python train.py --num_hidden_layers=14 --hidden_size=224 --n_experts=128 --experts_per_token=8 --d_expert=48 --d_shared_expert=64 --hidden_act="swiglu" --moe_layers=[2, 3, 4, 5, 6, 7, 8, 9, 10, 11, 12, 13] --router_score="softmax" --normalize_top_k=true --routed_scale=1.0 --balance_loss=0.012 --balance_bias=false --router_bias=true --shared_expert_gate=true --init_std_router=0.0113 --lr_router=0.0004 --num_attention_heads=4 --num_key_value_heads=1 --head_dim=64 --vocab_size=16384 --norm="rmsnorm" --norm_place="pre" --norm_eps=1e-05 --positions="rope" --rope_theta=10000.0 --rope_fraction=1.0 --qk_norm=true --attn_scale=0.125 --tie_word_embeddings=false --parallel_block=false --init="uniform" --init_std_qkv=0.0361 --init_std_o=0.00638 --init_std_up=0.0361 --init_std_down=0.00341 --optimizer="cautious_adamw" --learning_rate=0.00189 --beta1=0.95 --beta2=0.99 --weight_decay=0.05 --lr_head=0.00671 --warmup_steps=308 --schedule="wsd" --decay_fraction=0.692 --decay_shape="sqrt" --final_lr_fraction=0.0 --batch_tokens=65536 --max_seq_len=256 --doc_mask=true --train_tokens=482300000 --max_steps=7360 --dataset="wikipedia_en"
Below are experts of layer 9 (counted from 0) of a mixture-of-experts language model. Rows are named router (the router's row for the expert), gate (a neuron's input weights, with its number), up (a neuron's input weights, with its number), down (a neuron's output weights, with its number) and show model dimensions 0-223. Each number is 500 + 25 x the weight over its row's rms, rounded and kept within 0 to 999. Numbers have three digits each.
After each expert's rows: "mostly gets" lists some tokens that are sent to it at least half of the time; "gets" lists some tokens that make up at least twice as much of what it gets as of all text. This comes from a sample of Wikipedia text that the model never trained on. Tokens count by the router's weight.

# expert 107
router:544456467536523494481513521519492543533514478501535530524528535548503477507472473489468519501496502553506492513494493519524520469496489476533451465476455491503511551476466508476540504546547486498445512488481460495506476536545504510490518483485497484513462537495495505488522491486504480550518474521523494516541513518504511509487499489491505543496478488457479493478503533504476519464490475523488529520498509485481501512548506522534469561470499477516510496485528515513495487488545540499499494497481530466470557489457500515515516499488500449468499488486517540505484484472523478512480509488501544530482516492506532476525469465540554516482488537489469491540504522446460539498514
gate1:495442530504461472483482491484523460477488470497507519461523515491487485525503495505514482471467519536448491472503534499478515500456493446486522517522519525491526488504507479489515524484466518547470545479538502474514558512490472467473532518462497514506504516489512481519507538468507470494491484479461526510506498512493514538496493459510495456499519458522513510485493527512486479542548435481532491514516503445458516511511502463478548548518486448530502450503483467459489528524503467483448486481507496435525508468555487484504468523464488498483489480500517520509465478503536479516463512506505514476529470496507510520497509489507519480498484520504472496516448482525482538508507
up1:529506513526501531528478496477530467496538497510494494492492474551476492504495507544475487497481508543464500455560514506458519486515496466475472496470480525484505493487478489554479450476491486521486542468514516480440504508499483474487525498515524511484511505528497491492535468487492477496537514526528504478460481494509522520457494512493462511512499513502540480466450488491503507521550513457528522508511475525507520527501460551495501537536476530528539498548504512503462541538495495498519478480493489511513515493555494494471451497492543459491554537535493501536509525521514494495536504475477512463471527490499481487531549522524516503470458511501479478527480467516514570518505
down1:526513502494487512518469541526533516525472504491506502473511520489483508447479492499501537511532516497538555491514459507480530479536511514483515518516482493486478477486490481469496470490487514521463488514512503476522482524525501515512510451465491493472518513472492497505437557542491475532496497518550492478523524492523575505484495482477486574505481460514507508549478486484430502520500517507498550521493500496514494435498543490492488520490542462480468527504527509459515490510525467518487502499498465467523472486512500532498528508487494502543459494540513506504524513488493515491511459508462543557494453484515520499531544470468515498481505534502495510500514535489559508525526
mostly gets: ".;", " ITA", " Best", " †", " *", " ESP"
gets: " |", "-", "|", ":", ";", " -"

# expert 15
router:526457484486521499473518514467510516494529454513448460543490507549490516480540478524530532503487508486489518490515463488543520491462458487461498476527501516481538446509498530518537497512477551504492483504475508449520471465532507527501497492518496515536520499559490551465482510509470505499512494507509478502534492515471514507537513503534539530439503501489483469466494500482527522478501503486465481510491501497473484498491551483520520539479461524516502482474500501484480485519481509513477492511439476442521492449525527469505465502492502502460503528545492465471511522526477488487491513494475453498474488552465491489482508525515476494457473472514467533478468500461485541507508
gate0:472468505495486487478503508508460518511504511512468495501520486543508471471431495480553529452526466522473524511479473496510507561485530479530495468483504502462509499512481512546504472520513499490521511520474519521555483483478490475473493444434524494496515504463522498511471490520483507511553475486481508458457504514519535486521529510469507475535509506521514507473469472497523529487464501511526514553535527520513521455509495517499519556470493529534519505489505472521536511452500493479505502535532509482452543546505537526516469487492562531507486490555482485465520525497508545528486494463453478502508482488532510527522523515507509495480524494480506478496480494502481513500470
up0:463488487513475515501505490486505479482459519484517485511501504496492481502504518494468501486445464497475467512518466522482526436498521537442508514488532488492512524469503515489462518466520513493490461507443454502512506502466524506517496514507476463517520504517518544491500513478512497441485482492512522535508509474492487572481473536484472507511507497573524572471487499521515452533432469457487487487506510509516508512514490486505484485525532499480510544483513487484506504484505540487456510462508567510499474459497538497498492517555495504506496534498462495495530501487482520526503497483499434543495520531520467538496516476521504516516466528533477510487557483497494476501489
down0:560503474480476493507498462509521520470513456521505510474494490521531456483512500477521534466482499477469492481531512528462517456501502522503511516476517463455498539492478466501504523459479489460492531515506528526459503536476496492475505483455480517435454477544492490490483486507508519526491509500502459502472500435511467485521572503506454483517462505471491520454550496504512494473504513505464514460503477517531504538489520507533519545487463514473505475518503481473517443476506503472487499503508520494521500530455484491442501506487501489506485473512524462478512490522511442492553477504529515507484486505479467509515516500516480489472467511496536534503451524528497449491505
mostly gets: " October", " April", " January", " February", " September", " December"
gets: ",", " in", " on", " by", " April", " May"

# expert 43
router:463495490456471506489507519492468518478458492453492488516489495489497490518464526463538521525507492492493486538471501540541532448493477515518517528530482507534515514500485494519496500555514513510527516521474443525561466520529531525491477465517471460513508480523482526491471474546505522484551528486520501531473498488540494518482495487452451455532526505490469495505515534477470471484502544534487488509556486494480495485493509482521504537477505476497494512468496490515480531500518501514472519539521532518534501506510504538486546476466491501499498518499519498499458530519548449514505514513538477540485480479536498553553505492477515531489534516501500451510458476529495496533478
gate0:526465471490483482504521485511474502475485475457488452505508514552502493490492544508509467535462530509529538499497531493461492495502497499546495504474497506454485515509543507506523464476482493533524538493484489459503535484521483542494595478538473504456514475523519514530485484509465469480495508456495470515463482518503503492546550478483466555501493483530463513506458464511513502468508467504493503534525502480510489543515510460490525530478445505500515470488513520523523491488506509478490493547496499482489499482523477503523567544501534492442496506462524487508487528472513471510529478527493498512492534473478473485502500496476498491455524495507476466491499478448504468487472
up0:501495508490490506523472497496471503474455500521450479462467512518509518535487529500520486551452460491562482478501573514471487495464532488501520510522521474475502525494492532467501500498461509530538528495491506457506513476482458483473537502546497528462522492512531501485476533447497487476485504502495511485495464522496524508480525484490499499555513476538519479476494493525524462521539489526497492487538524512469485523518488496471523487501475469518495493493488516515550467497461513507488527535516511488490459510501466519501494448495486474431490518494484483483495531480516500542502493500448467495562474506472474479521472510462484525476500471507504446522520444513506458514461
down0:474513498525544512438509504506422487457546440563506501514490527480499483490508474499489510524501491521456484494445521508511550465491490542508488478501511538477539467497468498497505446501511523509462504494478482485491515519525497525516465496528499502519518475484531495470486519501505500513503468538495488518516540508483486505505529476479544471467484492530519478471512476507485483508453464514517474544530515534526519511489520465537502540502494484480461497507521503496492468471495497458493500468444477448488489472504517506504477509474488512450484491545447447498469485494528512500515487543483514536489526486481523464494538487497499540506523518538475537495488525477485485520458
mostly gets: " located", " According", " These", " story", " based", " appeared"
gets: "202", " of", "198", " is", "ed", " The"

# expert 88
router:512491514489464504496498518534543452521459511548502491521476506517505535539521490511449484468510491512484497513475498503507509487533501498532521519517513531494526491522458523511515516546478510503523533540520510520459513463504505499474516517487453500510483541456516482546475523542468492538525444490548440483520472511467493510507483509550528484476533460508546501444539465526532506534500514495434472530520473476485481510525498518481526467496505490498529460510491514476522491490484481491510480474487523470529516486531495519529467516543524534490475499515478504498505533504522477498517491526460507517516471498490522439519538512479510513527474501526477517471548517489550479484486
gate0:525537494540545508490496482505513506483476489495466493473471494500555503532506535482491527538497501526532494531512485448522492487496500546492488493440502439504479472503511540502504533508463505509474544517486537513480515495502499503483478515466498487509526500492447417497503485509517484482511528522478510506484505530491524528502433497539516524486492505504476488497501500483545476499522443467500480571478508529472495550527488500448516496486514552482471465531518474507492489497498487499504461482543495498517474513539500523545518476461531479481489430497513501513470504524497478523479456495463457517514475505503511491490535491470545509491517498462463464506512485482473488501495
up0:517513494526486480452528535484491469527531481484529500511517490536546513521520529523498487512561507490508489467540529503531500467574477557515475481488514505461494491491501516467474467512521494501532494486463509509443478482506472505511488489512475519550483526496516450534515483539517491506464478526527520505501482489499544510508477542539506505495520497516518537495496485530514465516533482465510469559464511519536495521549506514515497517515541545491526518528480456484498497549512486480454472496461507424481472556496475505532524513479504476515502487494484519483502486508470518456506512494508516524536504505540514496502517521527511523535526532476483532530533506500482510510470
down0:503475489478522476511491437476527545532459498508521529440485497502501527433470543477502496489499481525507468492519513486528525480510534500493474472502479485500482480558540531504456506499521518504521486514512468508447516504544487477501495525457489522486526483449468507523501486519485506517509511474574520514519492517479482489511478523526506478483498512489527511484501497482422519492513511488514499487543476557500521517500485499523487483493492484507448508484485512522473451520533511503547544496539520469519488523480514514488529524488514501551483484487513474486491524489468489500532473499535532476440491514534497495464459438529501508511470479499508487541489527466487466484502
mostly gets: " until", " before", " century", " since", " March", " Since"
gets: " |", " until", " after", " March", " to", " August"

# expert 47
router:420467479470499493500480473518518518514509540494467458486566466511527504489492524542498499527498534476463507506485526443490473537506501477523484463498476473473532480509494526488551485459518549491496520474485522513475489515454476542463485488507522526489481514492509506494483487492440464532520522511479480472530524529519479480539518520477460556492490505502461467481507482526501512495481511481477517532491521485496534504524533504562475492503495544474469493475482508524474501516519482495471476461514475516500468495514518484520488491493501507525493527492514523485535482543511472507461514504452481454512468498501508504506475456510549512513535478485512454486478495442495488545487
gate1:506480496507460478480506512455490506510507511508511484485547511510501524468487504546491530510478519473474519506491529477488446564494494465514470511464515488485518436482499484529523458459475538513509523480477497524528541494485462471465474485529485503518509497518472470450487530500473518532514517524439512526486486500506530504516479508528542519491507497508491546503543490514478535533478501503489509510490486468505516508470523516525512551507460500478509486506511462492513490511487428496487510512487461529552454551436484497454501435521517530503479519441501475484498497512486492512498523462479497501476477518488493436476494476515524519479499497502490489494508523485556489481464
up1:471483517490444460467441495455489521497430515538449475452478467506521539509472473526499522474500496489498542544478510492515490500549476539533518506517491507527506491477495493480489514490531502485512552461464490522548472547479526497489476478470521501476510484522497450493478525494495482505479521515499468491495486516504525469489522503508508502510509489475482558473511475505469507538536579512455492482461492474513541527510481559506525507532497491517486533467518510488508489501477499501483519530529504502502478533468520521496496483470525522497473518453508488480497515546512470518492518494511462478527453552505514473464491499489514489517527480526483502496503526498535515449499
down1:500478497518500485481550530508516486486467564542519460512510490493500492486467477517478518526503520466529530515472486477512495524464501466504502488525522497508489550485519490527485492494496558505502443499549526506535477496553460528507480470513478516488515496507513478529497533453471453548523502545503490515535469491529501492514526481497510492512490477516504492482514506517500452517504496468520472495483556501511503518492519510572526519483495502526502517482433527525491511469522504499483493507512443505534476471489490497455501488517499473524508517499517525511536421520541491503496554491484459513555501504488516491486500463522528464442542489500520478493460515483501476513527
mostly gets: "\",", ".\"\n\n", ",\"", " but", "\".", ".\""
gets: ",", ".", ".\n\n", "),", " and", " ("

# expert 96
router:544508457472509550532519506491516531498494473544496560522495520502482537500485462476458511521464514505529509508555472518504496447462488511504513500444509529489468494514498535475517509566499505533451526513544509470514473531502487508523491501519477515453517555473485506477466545492491497452483520540510497504494510498477522510474495520521520522508503475485514516492471472456499521474498483469496521484442482493496444520500521488516471533523487453519477512522483514464499486487537460506516488473513519486503537503469485498467544502514511503542510509480539486517419504471487492497505512492518478510447482469487476479495541485515531529505516497479454527518490493476519495518484
gate0:480546496473530525475496517495460449506489510484462478510530474496475461518487479445478468501502466517500490482517510454510467529464504513500519493456512449522492463482527517509490529494509515498506496554479496513500506531512526531543454483493495537478536495480472549504506480521513486569481495496479478493498534528510513547468506498480498477472475511467528517477475507527554525512539521492521492529447503531518540475480508558497493514524494481444480516543504530472471509533487496500477477468526489485495472440532515503514453501483494496502513499500470538484471508516495484505530475495502494458524487484519529540530485523498517505513468482547497473464487494484500565476488
up0:498508470486472509494494482498461482559502523509494513514538467502482490486490543481522486475519523469478473498467486488493481471500485503507504504519476483505477518520521508523520480498480485546489521497463477496509532540501519472505503529503463503502467500491492497500481516523516561491505545505546504479497524556515508488498494481554491488558505501536511508519518522471440470556511569511540472496519509482539512540520524449508496460499497510513482530508507438483479450483481503485518483515506563520491491499470492506500521540530494508513525485478520510488522537502479524508510533465479497534473503472533498456496556558484484486443445493520478483517516521540493507548507
down0:484534464467524545507506526481497502410519502523485477465487464467492515482473473505468519514520518518512485510524468519480469544454478530496534475495489481512505532465494464506508511491524509492518554503480479498534509479426477525496481464497511505508479489479479480510454461527473490498501474490491463494477495521511498503485502502496489460505459498481493494567554460489550510536460460556509499537500530505536492494528495503466489505465481488477513522509498499499513476491466507487482544554507505538502504515509516514479463490507468503456475545486531512463473547485518462462495495486495466516490492491487522514497472565523530495480500508497492498491522496554473503502470
mostly gets: " John", " ENG", " William", " Mark", "',", " ITA"
gets: " |", ";", " \"", "-", " USA", ":"